config.yaml
n_layer: 13
d_model: 256
n_experts: 24
experts_per_token: 4
d_expert: 128
d_shared_expert: 0
activation: "swiglu"
moe_layers: [1, 2, 3, 4, 5, 6, 7, 8, 9, 10, 11, 12]
router_score: "softmax"
normalize_top_k: false
routed_scale: 2.45
balance_loss: 0.0172
balance_bias: false
init_std_router: 0.00964
lr_router: 0.00141
vocab_size: 8192
norm: "rmsnorm"
norm_eps: 1e-05
tie_embeddings: false
optimizer: "soap_variant"
lr: 0.00328
beta1: 0.95
beta2: 0.95
grad_clip: 1.0
batch_tokens: 131072
seq_len: 1024
train_tokens: 470800000
steps: 3592
dataset: "wikipedia_en"
Below are experts of layer 8 (counted from 0) of a mixture-of-experts language model. Rows are named router (the router's row for the expert), gate (a neuron's input weights, with its number), up (a neuron's input weights, with its number) and show model dimensions 0-255. Each number is 128 + 24 x the weight over its row's rms, rounded and kept within 0 to 255. Numbers have three digits each.
Before each expert's rows: "gets" lists some tokens that make up at least twice as much of what it gets as of all text. This comes from a sample of Wikipedia text that the model never trained on. Tokens count by the router's weight.

# expert 3
gets: "0", "1", "2", "6", "3", "5"
router:095118128103103142135149110142127127084107130088101114095130102142108154126118114101129141142136109144122111111132121138139141036112148160109153106126113115133113133104076140109118141063139106112129107107129103129152097122160141143123130124148109115168128110135078110122146144147126132118156135182150097135151102130092137149128111107137144092150100109104137123091105093155192109132121117132155076106143109142144109201137183083133128145111124131198133140136124124132135131116113092132125109119128137106108135102129145125147157143137127092134139102136108128109116145152114086110104115116148120109107123151167178131149141105174162146146129097104137098107151134119120135112111127086114147147109147083109107150141099186141084111098102124068130123123122100151096126102048114
gate3:092109116138127101110141134136067085099135113166143132126129114163165137130105169149157105094158113135100179121149133126131123098116125116125150118153156131095093131148134120113162160101089158100126155105075110127119109114142137120153097133076113140136071099156108096116131096136136175172140126109090139179137129137100117128132127125127122137097177139120105147133073150163126152124148163168133077105184117147091139131138149124109090127150148148110124140104166148156109145130080109131124106097165097159146126122099107146091127146121118080120142138106162112157128118093129123146126087142103147119128165163150147124148125135116177129123134104122147126111122174100111106165112157139131095137141153112128153105128115122079090115186145113087124163113095128152152139137110102
up3:141076095138155145136118120107159110106114152142127144126189140124128124162090087135118145088150151114116143141127132102126136122114146140094140170145144122138169109115090111073131077100156167125095149122144166123127116118131165145169104081119131122140086115082136130142110125131133142108185120163136138152155088124125097149123094140155105081139098116107103143129124079123100157151119099160151116109167126140109126103119102147096137158134102134129116156137106105145146129170158146130130124151128151147109163169124143132117161106125171089119093103087176158145156141099143135097144103140166100092083176153106148132150136120107139125146170111142062102122120123164135159140109110177135130145121102142139176107116109109089106131123111147128147117096091146133149155133108132
gate4:121140152102160106156100078105143134109143120112154157133185166126116136185153156134149150147159115119114077121115146132135129157147093118107142116143088108141146131116100097120140148107149141129072142115098137140125148174162139137087136144104134162122155140146121134100112144133142133130121104115097087166116141160116143109164087150122123141113101129145119128115124128144116097090091107131149099090156183113123148143110110124133142092105160118155120099151127107120165093122145151117163124148063112109126143159120113105142112141122090105123103142128117172153138101121119132145180120143135142129099149128147046106106110162120142150107143123068159145131127114147146139150132101176166090091140162100132134115118095179143141092084081139146120168124107145140106137130176123
up4:112129146142176106114121143123160140131091129139125160130120104136159120180112131108107145099069136148137108085108128187144127119120112141123194134123102138143142095147179133126150169097136134153131132131159142164122157141102114112086144129089114163136075130119124117094100151101105126163130145120128115100108123127116105136155162120148140153136145144128149106133084119111142136147073092126117154112156130107097102134096131124119138134115101115137136116140096143121110128139122135139168131108092089168145046116082113115090099143067148144114146101116129119124094080129117111139170122172149118185102090160129112128101106131116122112089122145140164110068140152133137115154117167146155105148081131108123113123111138148111129164144152096102120152138146077146131139122174111
gate5:076110070141118148134117146144132119107078135143149110136153104122121176155107086153151163131156162118121142110122108113118105128105082150178147130116132117088151114087151124136155152129134166104091148098124172130113158085172120144144088114139154085133130141103129140128131106142092102115133115110120145124180158139095106125090147123163152131121117159142131111123148112118117103109162080113153125140104132075140135139126163114121153115159105138116108106150108112163154136137114171132118159084151114088112085112086180131136087147130134127134105112186132149143130101147137145165121126144124147129104098121131147104143120123084111115171118122181074127123088140115151126156129161132066148146105100133127181147144160158162136147135147125131104175146110147131100152112115118
up5:112177085161154113135102131147151154096177110132139146107123137097109135105148170121151165124117108118100127127142126121168168158134140106132133114111101158135161122110179140144136145136167103165117118136160140142138182118132145167148146170166134142103112093129113145113102084118132127151099137112087139126180153109168110161127155136123114131135108099124174080071118135090093127128118112122140163135134130126081144142152079105104134116123111125119125126175140104158124130111083142138094105113143153131109120113111125096143147084103111142085161158102159122153129116148143121149155129153144158149122128124106169148109119091194113135165109086107145120112115129126102119145136135115110096145093138107119155136127100134190077084145100121136097168116122158129103131137150176
gate6:101127124123091109148154115117096127139072123101079142106129152135124161127134095142186115117144099123099177163128132149131152142117133112146110085122136159115146142128098130159094116173165164095150162070157114111102092097133138156163145098119114136148129137116146177135118094129096130105117140132160147138130157111138130118127137125129094094084085150142108111080110170166101118104171105148102130135121140090101124116095148134161077124133154163145124159127184151121092105200099139129096100135130114136137124150121137135166125111131144142115078141099105169108136113144105100154123136100128119126141132110116158101119127129155138133147125076146142212161110129111133129115135136077149134140118105151120146093104153125140139125101144132186140103146149123101142133108128136
up6:120125088119147131134100126119123112129114116128092070138140134115089133174103150099090144172133120077093119129106156155062091117138133103140104137099140118050143098113138118135131085118102164136139137163100140102108138149131182141167134133138122094066127127116129086096121147070155150115144145117111170146150139134119153123133127109108099145154165133113114111141141176140136096135122103146129108114108142110111152126161110139136135147127083142113099091068106135109073129137147146164117168103152092167150125143147181137132128147103113132162147127153103095129125105128137134105144098135132144111084088155148138159187118153154117118101140111134145108144136111143110146135181130164091126170125144101127121106131152159140111121160097141124115148152128138113164123159123124
gate7:141160192154144183121148117139140136148173140125081136065133153117125152107110146145143141124138117135115149147141128150096139150094138133161107139155120128100116122107123092133144154128142165151133149124126140154154136123129110177152114094040139125113175139134118149129162137132122143101115170105125132129144132108153117148133094134117143099118124126131163116079142122132079119146104122138148119112085093141112117096111129131127122129147126157170135161099135096147162150128139122115149077163099140140148169104150141114128119097137154131122128109128085143162127094136108098142086154119109092064150116133119130141090120161157101135141087089124125132151132141162073098158092108110115119155085126121112074155136117134134133140117131103176074119151134194122141112124167161
up7:140156148111157088086115159158122119131116138106117095149118136163105160089104121132126134141054125205096131143130121132147069158133108137118132180147140105134113129125137121166154120093104119161154162140145154123089083146119149147166131116115165127134116110158138141110137143142157169138146154106122128127130118103131137157093165117091131110158087150155133124134121101128150134146144132121125202135146119134150106128102102132150135157126089154136119180145072125153097103119127140145129136080159108154114133135132123157126157131108115099110147118164142180178122121115118145148124152129161102098151114131135109134136099137142088105148139092151107161122137116147116120150123135166174098168143119136112119172176138144135076111104146141139147087102147154160079112133165131
gate8:125102160133125103131125153108120152089119126141068133113048119120175093161111095136137110142174133130100138141126096163125158119097110158105108168103121105171153110136110120134135119117063150165130137138088126121149117156108110106162132085124164140050092111147118137157098154177110107132118151128104161138147081126108120171142145106104137152121123137163128086142133125113139152118138125118164132103154083103115146099131119081116161134146116128117175115147118161113160111134110122158130144127109129134121143146100120108141123109110108121099112113097109136169079132113155140141124113109107127108120119137090131156126104119099163103130089117173131106166141142107138126127156135088125080152103095146108144081107127141093126138151111110109123155083120168106101158089141156
up8:112167146108167112168106123118095136126110110158101147119118133127119084118096128168135151169105175151136126164145182141128114143138130173127130101119132120173121124140109103115114116148110146173145123115116119121123146131097142157144086109110108151116124099175119123184142128121127119125167175119150152118110125113139089126113108115087141083109148157132141128081112105099094131110157132136173146103120149071148138140137144135132138136141118162140123151133050150105155117137121113134126108157117112128185106158104161142133167104127152113133164084159146183102069137118164164101108144129118125151095114117107148139116164124123123147134134131109173058084090132106167150080135128120119096128104145117110117155167127157127142123146152102108098140134125139112089145098115111
gate9:149128130117174084145124128138135159145113171154140143151180101116144112108101141161133094140151107089113152124100158175131134149136142152121124153141133088110130165123130131128142116134156123101133177124125127149116153172129104159167110112146191144134075125131070122131140150165107109083121138149085104128162131150125084157148109129129143118167120119065123153099130154145143132142099088185177088097099137122156118138142129137101108124143110153119108067103188164119127114117085080113127151173111119151109141093154133102109134179068082138160138119112158150144155131098114116107101150143115133169173138118186131080136112135131111092150116110131135124117138137132139135132104132115132146129114108158107131144132127153127136118098118128153106139116127130112143137129105127
up9:148094115092113167102130102101152127125089129178131107135120124111113159124104118168167101136143126147081145077097157111112140151079136105161115149120151106108107115150107152130085127145128117165143100117149106147115143138125133086121144170120123157117114150142110077150136126102110163119165152146112106118109094130088104128118108165142113138116158139150155105134151138132133116128132133147146158108180113106097065148146094119125102114142148133152161158129107116141144153077162174114117135168146140113167175128122111107117103129140101162157173167133149138153121106098142111145163122129119124179126126111116123138182114148140145121161109088125071120141177118132108152133173128136108154110091154126099127133176149079108156129130154168112157108139171098155119117127127105
gate10:099120145176090096098095140143138128141104138098130139127077095128164141153104134106151095134105140106140130151168129109091122153121151119111143116134097141124112150151150105121148164132128170139149152149135160092142131112140141130134124114131138093108147107157120211150137117093092072128132119105138109139074130153151141105179136117159109139107091149181107144149163085160100141131161139104145128137173120169091110099146111133142205118131141135113116128133073153072143126102134139114152098139099136154107106124145161091111090138134123172176144131123101117126160135152141138133125118093105107099146115077120120143108146108131099076120118133158099159120138121134145127104132086109137148146114137086094143130159134132103125128153163117102115146127128107115158117094090153
up10:123094178111082143163128129158099088125144144084085115113127154134101102151104118139119093144133154120123122130134134159135072084148146135174121101150145134148103156117134162113101144136142161112176129121133123150122129118126123111143134123069195132117162117153088145105172110119159119169127152151104126140121121168074135133116113146095075182135147111110131135111081087135131081136130118107127124106144097093109099128174079127089110146131188117099123098127135146146144150106083121129113107149108134164153133114171108149145149112150148103149158124083092111110170124109109103145095122092164105124084152107155151102141106115156116099119102131150128107155151155129133138124137146153136118133124146139119124173121135110130128137104168096115149148122153116117105128099083111

# expert 18
gets: " ", "1", "2", "0", "9", " ("
router:107106142122129109167126157147134112155141113072091114106109120093096166096121115093158083124088116106130120104114083149129114118093140132101140117116107120114133170104085194108117135087110092120141100125112102142114106109157124112115156133105119152151117103175078106084116179133135118141160171126139114119160154138136116131121144176129132116081121098098105122127117082152124071155114160117128156122144142129114143177099133147123160184121127125181147148131131109156134103125160096113149166147136156094130107108152136127128127117142126111127121132164118090098120161152156165147146124095126130102105139155164139160076106158139155177144124120118175123060136141136085127139108144118116141126127149102147109143147148140145123108102110110122173144086125102136109117142110114
gate1:120185073123128167119113084140125099135154116116127086086129132125151146120140122141119093102144130131129105096129127135154085123105141169120161123060148112123115105199096104137087123139112131125132104112138106168158132120117147120063127137120147120129114136139140118133149129168134166126111140161154090160140132119078088142122150133087130106090142157134126135163166122144152146148113102152145101135157122093143102134126129090120158124131143139117134107091152121095140194146118127068142093159155135127101092118142150131107105137144185135121140094119121090110105127112096086149163140130105123084070145115095193180111129126151127143123112130149116175167126122096135111116094134144107099105113138123128126127147109126144088124160124152136161155143121148092130124134118112
up1:082151169099080080111153134166110123134105109098150203122082127138106110126146105167154125128165142109127132121122134141133127145139128137163145108124098080149113140135138109127109146121150168144147148096137119101139132127155121179175104148190148123132149085121098101181150092122124141167091113133109087109104175123173144125098150140130135133125124131100144110133091137144119124118086163129106163156150138134128129104099146128126158124118098148119088133117113095129127132137100098143107134133129131153163172107093127082151114138143099120166128136112134100119162165141130122131122091088121107099113125126117147105149131132107133169110157131084132170119118109144106165108104125102161086129103094133176151144170144087109179096143122133109141129146150133129128173078155116
gate2:152119119097157137099150118169081150137125150105044128129117125125171126149170162119128156127100116135129170084136083127062120134135168092144102151145135127164128132146169112137124144166112151141115097102133115115152135098127110086109135139158112089117128158133110146143144086145114105127165144132114124097140146173125116150115107149148102153146088107148130116145128091082122115137099118134142129186139129110152128103147169122137115158114137125122139150143170139122149096157136152109138074139109152153110136171125102158138139176128128160128103107120111119097092122126185107154126122137111110122118129117177154162090105127098086086136170150107135144134109132114108152119140185173102159141127184116118102130115152106123160097091114146147156139092141119148149131124127126
up2:129134106166140118134096095101153119168151124153147089109170120093123137116134096148158128102124135160134147090128105132153129116162092142145165130082176136135126121129138136120215127123131150111120134132137119133108115158159095147141119133153130130141099135135181108112099132152146083146114139121118093102071138158163154091118159097122109153115137133144091115141152154108145121118153104114117123123133125122142133132156108134146161180136119148136135121127154117129137152119114133115142172120153090123111079118104071125078124130170088113119097139098136111163106139123080118123095148122098144122108072134104089070123172091111139120111161124129158120181103131129195101149162124100132142106141110139149103132105148134132114140145107124171128119110084153100080175118121124
gate3:117132153130140136125155171104109117149152131103102118127118146115170134097096139129095091127158127155107136167113120166102128147115118153166120163158133138133120104150089146133138120117097149143153148099143167156130118115144117136099141087124104152103152117110133194152130119172164118118092131112169126116114108146168136090133088114099102089135134125138136103150125112100128118122113156124164162126142128154127100130121103084178189154134159148122186103133103146108138099098129145116195121146129139121116171112114093119118127107092116117152129097144132144150094115158152106129133104139131142135111103122102128090095176117134194128105074158145129111148157131134084189112133138117088117142087149139159159168175106125127138161122131155115144146136154118112071108112136107
up3:134167122150153097100138116148176167138127139165096092181131108129165110116129157117121136136152111127116156149143107114137141106166125142118115117163126126172123118111137098143130122111119138145122078113121113127129115137094110112144143070139140092131112164115136103174130130137117114142124126134150171122134123079129121130125129150145115175090148109102126148126141122148134136141142154091167080091129111133149062120129119103191159119143127164118164110154139171077105093135151137130118128090093153097132146120127140138150143135089152077125110137148114145130104140134148172125177171079141155151086114139095143142161145126134192130157124084140117081133102132105101134082174120085089104117120111162096174133125136135110098131089135152136119128133111122108115110175106126
gate4:127125116150185154136109157135110107076152132155102134162167132073138116150136134097131115121140136144125092154124160105145134145136158163125134137157124136120177084107135120109115122145134113127179149158100135111161114068125134138137081158122104133129174135133127135145112175170171126134120150106153106149145127126082116115125072120127135123119120110149164088136133139134123138132121151132114106118126099165108120156105110156130162124090106105108131138142154138139147171172152156119150129157115080134124141154136131143135138130117132162136102142065141127148137131080124100117134148078174108177117177111132077156098145124119131173143114107139116181125161122163135119127082125113122127155133143168149120105145140164099122171174163160142121109171129148130072124100151139
up4:092118123141120122140135183167087107121122115171138115144153138156181116106125106129089178113159124149156124115137124146131083109148128101145167139133142079192099084174144096147121145127131128118152123106173135129136135123139104139122128113092129149142107136113065117141130142126114119087128174133192075152125125135121122091147124143152121147139120135091141103131155170143102106124118107099118141071128125151100119119135147116130120116122156118099148122136081151134085130128165120100129120123163118087177165121168124103103153124130090099172116150110145117131114074133124117140093110147095087126131133172113139156148144163091135098144140120144141085130118097103153150101147128144117089119096165083143137164136111128104149117106126127077120135133115111120188139150120115
gate5:114118098120196128138134126148100113108162112160160105142129126116142114092112119100117146134128128079136120159108158148128158163185146089130122113114067149119136139108141193140131134119098107091103103122139110128115125140146103128112126131140124159141135166161172147096080173121129137119123100076125112101104161124108109116132118129118122145085140108105121146156131150129105126120097101138134144122131176159155189155126142128085138132134178132118130100136135097123112142080145111145089157088142095076086108123106138109135167137120141125090132133173131140172134112102127149124126150107154167137113163153133125189107130132094096138143071151161122132165121169144090099122165121138168107144116124122136115172085133119089107131132109157165113115105123134130128126089117150
up5:126110137133141126119117103176078122087150141153095115106113104138142140115147074100180122132112146127156097124128110132117113151157120093129117122110115135125146137125114151132140163124158111125182120124157149110092157130139088152140166120132107098105095123126144128082072146088134164152092156103082103142168125123075123114130133125154128127108124137127163131148138143168115147122135113144129117131176120097078120117080083143120133123163141144050118146103145133144089115128153109125175134096117054112124116143137143149119150107130127096114106123094122132096104139154107143124149148102097162162140104136098171149092132110117117143100110126153161134063133136134118107120149114170150175174121140122146112123100118122127132105154117094129102147169140109187127144105100144
gate6:102120126072120168092147116113138122175100144151153084094150100125168122160110142138160111127110119093142109116100143138132108139101143141090138096155108115108137137184133099158145107157114144117149153143168114138138167123119158150139111153122150141114120134108189157128131107093125149125108089151121115162116138124123137146128170146102102102100137134102175110152107116142113148145139138061143126133124125151148098168096132095165131109128102108135168084110132097116135131138174147147143150161104116136134162098142125062132127117108144143136095123144125141136150147151109120150124129127130123208120156127152114126094112144166150110137129108139138153139120099054137126114162175110138125110136139198097133100108106123101132153114161115144134169125123081116145139185139150
up6:111118137148144141103119148156108099146126114086121149127112127166117160128152120164176119162148111135125101094122104146080073123085109147073121104087134144113086144175141157164144086110100101142091155121130146124090106126148113143141141089138100157132138168137152104137150142113142127132126111154110131098179093115146184153176105098136138130134101195141124143103141147175104114176113119130155121132129174146138105142118122150121154146141115127139131137121107124129111105091162108138098106150107118099138200164135115152162115121144128084144148140114110153114140143127123122141095140155150156108133107138130102128153155088128119117185138105114139147119130117114149156116103120112148173084150130134134141108101099159111157120161141093126122123127172111120119113099186070
gate7:111147116124145098119163124154122103143102167161135135135132129127115151126102168108176112144117148103094110112099149136124150117119109110145132113105109118090121102167116133142119159089126131106140115092117151117158155163155106146095110121106170116124136092143108131069098145086137141142109151091118107100138119142079158141126141138141164093112113081135141123125109122125118133095141106195138148143108093134169154169141147132145115066131153144151137108138151102070130109131170121142132153141090121146155117139152143141118132183127119116138097136138107133102154160091141100154107132124139113112155155110146155154168115081101131134106162106134085107136139121162117149159096173081108123193159172140091099098107156113099121124158138105137127159147113143172109140083147150
up7:153122137109096185120082133153151106124099163139155083143133110149109113141172085100129120136151082150140138151173134130137152135103119111138078147174144107118151141074121101113138116149149108155111134097132123123112114122127145160165157066125119124134107138143113155142149129111090139136131179114114136136125114121153123150164114189186159125175066110110111111119135063101106110100129149142112115132137163143180153125156140125119128139105135086139085148135102110119140125119128125140138130083117132134102111152191138130134115188100114082132157105115140101103103103111115133094132096157097120135137129152100138123120153145152122150165148137114176113109110121147146171118104120105168113138127134159147145143089092124165142137082145134155153110112159127094118133124122124
gate8:083100138143139172135118117106125125149176169146135167105092098126180123143114129116113081135059111163122144127118121140128104135106140126105115117075135153076146154152150111122113169104142147146127115162121150135135156139152154155132118165128081136130157090116102132136191144134088121098105155109099125111122158123126125107121116130095152157151172104095115154135139114097135185154139101116136132105150120160156161121189113087165134114119127130131124126096088158130128108150122174133191126146100149131132134135124123117130166087108140123167122121130175110176057136109118111108125163141143121136131130127074137134136100110157119114130119147093141133155146128093120114142155166126131114137097131112104130136140183147150151138140132099146148167100106120121139119120135183
up8:182195137118205159134158128131128129175080151112138101134119122127132112100115137163102149157117109097127113138136109121153136129142135128136098116141120113172120083109089134121145120106131134184137125091097131094115147145089097124124134120160186126126126076132114143104126140114151095173163097114147131107145117118150127154127132130158131125144124095109130126085173174144135116155083153137054088129128157107121117105118134136135100107132187086147130155169121140119122114134125130125112076108124113135114089121117123143139118153124087109101117130134077122106136102091164150122119129149112151146137104109119142094130092136117184102082128147090144099146114129161125093118147145131160128116052152116122140134151149106122106109137133151121137074133151115099142123114155127

# expert 6
gets: " |\n", ".\n\n", "\n\n", "\n", " |\n\n", "==\n"
router:109073160121068112166112106144157097121135118095117114105165104146122127177166113125094118073110137153115124138108132144130172121169108173130131134134107168145149111116128104101101141110129112104160120128143107161141131123155128130097142132135138148072121123109121133157123144156120110135156097156145129162085115129110133088135123129136128146157126133133118142166117096160172091097142154174138137102111088140142141142106115139106145147108092135168142139130133135096114120130147119110109156088147141074093155116070127102158129129124126089134132102148137134114116106165078126129086135146151075091172122123098175159113108142148134165131164144120112161096146140107166126120081126132058135108124157112127105140099118137166071136105122121162124117099106109165144139144122113
gate1:113128156165128108103100158110086112136173153092114125167152103153161109109166133105088118116138163111137151115102100146125169142152126158126152124137111110155124124125145134149096144095155142091078068176159118124132150165162133113085143115142133105094132147123132140148101134137090091140139121108149138146141128128113090135166137167125121131117096109147112143108118113122093141135119114102132100139160156105098137152115109114096109158141120145131095103110191106082143138129131094087175072125150132146120121145154127092099089109093117123195077153103127149139153124112151103143172134157120105113139121073097089114112116093138145142090146092095116138120130157125138100122150143159124109110080117124129127145145105132171174143132137139154159125138147121121114075137122150
up1:139097146165102110150155104144075140118124112096149125150101140124138155100102132126137128112129133161136110111171169099116141114142124183132147113165105091084114149110089125128156149166127080154123122140124122152120132121136107115128118140114124150107115140106129145160169140153079104168167084116091149143115132112129122147105153161142174122136127151084136091140102120112172094127136144138098136109097153111160130131156112144096132119121124124112143112134106091113097163119151134134097136146163115147106146143149116123125105117117110150119074149091140098153105117080112098139193138109122130129114096146184119117100129095149202146153160141119162116117148113092131107125175136114114091136132112075170113165107124139113142101163165123156151147152163135112132085183106115
gate2:129127112124091111150143130177111116150103112083134107110096144121105129143161101087117173143145119121126134110108116146145146087138142129108125098130128149164085134182113137125099076164122138106103147129120137143137163126140188130144114150183117092142118126102156104116160106105077105128166127141138146125155154123129120132137107152102174129114129140099107089143108107145142152163133126119136132140117142106116132095109152111124071151140121165129121144110110131149081091107173104156134121125101138120153148082136114109124139120107136155125110088184099097107143109096093149161120154105088114086056116156137135128151141142154115099111147122147138141118132124096105121166160150183141173147167168123119137159143099099168162077133109139150109126112105179155127143124114146
up2:088124125116167118110099116089151137063114148095126125154127159146133149111135139164157121154112173100125125128161162109148119183151131122158135185163146097161128163118093129108173205113107137151118143134128134163125094117143104103100139115122132154136117149132127107117143113138100129134092095077146068124137154131111172153137139074150131089137138078157142106119101140145153117077118128135082115125085134087142039150146163134147132111144109153146094143144136112145126140138118105149141135143133113168151166142128133115137153144141105124134155102127173133171133143148156134096131094169150113146147133137111128138123134115142130135131132133099136138180110165131155118096123118076130113111156107124136099130109140138101103138162151166147146114114153093141099128132105118
gate3:156126141133119139185131178111089114128098136116117135160137139088143129120123170127136131107135108144100146131114113173127130113136133095085155106137144124115098143095119146107080077087151160122162159170117110145116130137151110135147129128125134145111106121117144129105126149054146155126129127147112123100137098137147130156118154129131111188149110131096105139117112175131134124173134102143148159153123157148128146140116145085148117219099132102197091119101105131138127108156111101110155160115116121108134162157114124105138133127128151109149111132126127174128123110136126155123166094103139142106130107100145128151119110169104141120171108146146149157139139083162121170134097149175169121142116163128166107149124130089118156106119083177157094151094133159115134122076144119
up3:148136131160125145138158129123150126103124120122156125136126158150152111096126128110094108124181112141173143141111141111131111111104125099118093119095117119110114117092157136165125090143120098102096146165119074140175158097166099105105164132144136106173209110132138120142165182137102134170165138157164099161128132169159130085138146133115158103091105110135131115130129089136129172111107135145135117151100123127077122086128145150115174117134111161161124098117134130177095119101124133117093156132149140124097108131154110154075131152152117129117135123105111122126115104158145149117094099097093154175167099136129132140165160111098119094153127116127119128158104104117118112113118169150139133142153176119121117137107098092116100150110152122149121140145162142105195143132098113
gate4:158118132137201133199123149123162135118156132148125131151174137098164124145142125144087136126089120110136122173113147104115118137158108109110123114147110160165175158065147131129161099145143120140123123103117117116147129125148145143096135165120119162165095106150121155142142117117088152102143117110113106125131147087143123117097158140153119150089100131100138087158145173123090124147136125144125078161176136147136155109132125101144101137150183126144103137126123136146118094131150137156136070129102132114115140098087124129093147160147120111122146139129125145099114102126162132121142124145102133082128137158129072172142140152071131116114106116148128187122090160131150137086081125149126128095117154124152164126143182121109122094120097138113157136132082127151094121117089128
up4:151147135141125146162130111130067132126120111160159125164137107088144086062125110132128082175154160143110155165094092149146097110136134107122147173114174130124091116128170153100120165154122104091139101092131113126160138093126132150123140141143101137140161093131164103119153121122147141122159150133147096159161118145125145140176095157102167108124131159129142149135106141143166142140147134158131118169155108126147142121174139105161132146175124105151125093152121145126139125105115125130109124092148121109141122100119107126135142124108150121118181128152187079140121096128133144085175046130111102138115152140158144125097091153100130117105110180155139092130099140120124095122143114105123106135156097126191135138145124136128107131099146120084133126117148119146100133091139149
gate5:138117109130115101153047106113132124115155119116162106093134108162080107112136157147157150166099161173082112121177127161119149139104118117128208157130153141146128140114098137132084134142116177113150082136146124156169148174131152158123106138090121089131142155144132127136122146114144126107138088134163149124098138175100160160156122103159094125180100133120095094095146103149113145146142142165113139162082113127126116131128144170121128123125067140116103120101115115125118128114118144121174119146098177162149157125108146149121085101145118127147131129168107135119152149134088137127165133153160089128150088127152126132096133131120138120125114125083124151135160121155119110156105095150138117115106156113107103115084089138152145112120112112155104136128112145121127164101129157
up5:131076132143136126145119150169137152107096122125162162136134166165110161136147165146109142085115128090130107149131141122120185093110141120158125112139089099150127098141133125099106087182135121161094103154131164120156149160110104107148130124095182111145123159110117169118158139147130133142103155106140117082129155116127131151117140184144140153119133190139120156124151116120081116162123129156167127092123125109143111147099112140165123144147112189133106131098179133125151126124114172106112135146118087090116107173143140093169137108141147156162110118127096185143101126142138175154107157140143151141148128175111124107133127140114120129147127140129076139100133114108109147122113108115102124123166140173123126133142104182151105118111130092118150114100080164150126094123149159
gate6:120116150160170160164128117169118121153153131111116136180131109118155120147116163161108120113149098158137105104141106120095127133124079147136139124118101118097134132122168120153140147147125166102107129141090086132153136142102099113129128135145130143183137146123140145140143149162127139144133153115121119126107106172142129162072103117192148152123120161100156138166127156134208136095147122113159161135140164105080101154156145150161096104168102128140142127090126151169135122155114132190145160128112111133127131132139116150139160138137111146134141130142178110158146084143173138150124151124132139110130099182130091134101120127150164093157084109181163132108100188153087140123115124102130139122126107154167134100108091117126159175109157128130131136136127149142102153137119116
up6:100118095087154157124121150118112139133099117187106136144110104126148154152126112195139138107140129120109116138184146143132108168154169115096131146110152120153137128112157089097135117126132104097133094108124144094150120083103120084150143127131132125148146139143154108103129097110162140165143140124102114129129135124113116158084144161111087145089163130125160193114115138133125138122122144126190101134080109143112123128148122128162121099095133123127118104097178157121153129169119119143098112136137120114148117122174141103139139116108196106155146127167086130158159157141122165152153162097159146121133128151130128115119094144119141129070083159125101143129100176100130131113115073120084136125131136107170149129118148174082151130150160150125102105107145110143144135119128182
gate7:127135140157115132155112085102103112104155157108122137117162065161130128137123142132150087059153171100132133135107136103143140137168155122117099156163117182163102123165148089134132153137107171127117151147120109134147150111161175119121124149122154137126098137152198182117114166112169183134135156119149124153112128122130145133115110127109137167118128110116176117147126129143109151158128135163141184150087127139134130155150117126110111148157136147164121163118147146144098139090137181132117079125152113107123123069127115123148114139136158156112155083142170137112148128148109116124123131128140105141103145142109156166103153113136114159154112147166120084133165137116091115108142136171105142065151154129145133160123122114105124130123132112135121107128142122156192156105136097
up7:150165093179134121125130122126138130164137133110112137135094135108140117127122139133169104160144090112081142125149175122135100134117147144099171094128154134142140153110128106111094143126129120147134155177080123119142118051177106083117105158154138144136116148100131131107140128141122062164129073117096110089190164139142109116153127108105115145143108103126098143148122153134160155152200113098153121114081126133132128129142101145147152125141163121134114132182118117159106130155098121158142166175108150132128169111112142149130073155136103098137106109098126142104125159107116142115169091135108140137132136130112126163128160133142094141111105155109125127117138110134137131173109141145163152127093083155130135093162122151170156150091137133093121126104171124115109098105127135
gate8:124108086120128140126164097134134127108166104146159115116128116096130139099167142146125113144147130113122115115141070133164127131136171075115101131173104140124164144119121144095133135163087117114200105067078138110112158160101121152144155128129127142115154101152129131176098173127146111110104153106150129157147143137144146077133146146140139123084072147158122100148165153103128128117089150121154121144120150141106149123133115102159072140143165117159115122129167152101155114140143113106117126160114128166099161105123146135141102109128168179163122082140134151122104139164136130138060133119108134107133134111124129130083133118108109123091125135152115113126145107161105094138146120130144131157149149109100121135094139097099154160092121161148127135117081178089158150127108162
up8:106162136147117127093092103140133135144111147117133128130124105097188131115117161146163115131128080164132089125131145119120132123113082170085106185116133095113147169130136151163126116114130130104087095175114165154079151120151121116140163169141118130102108128116133156117128088155174144146106120118129129127092150115151151113121144142163132126137110126140150118155088138106132104189162114139136120104147110145119134133084120131168131135127129173108165167181114145130116166117147130108125167123144116089177097114144161135119146114108133087113101130129176123092104146151156114112143087138149133089098154164121117131146116092183081112124146137129151153114118127121065167094107147127147110123121116096136148154148123169125140159131135138134168091126157096107177149141114110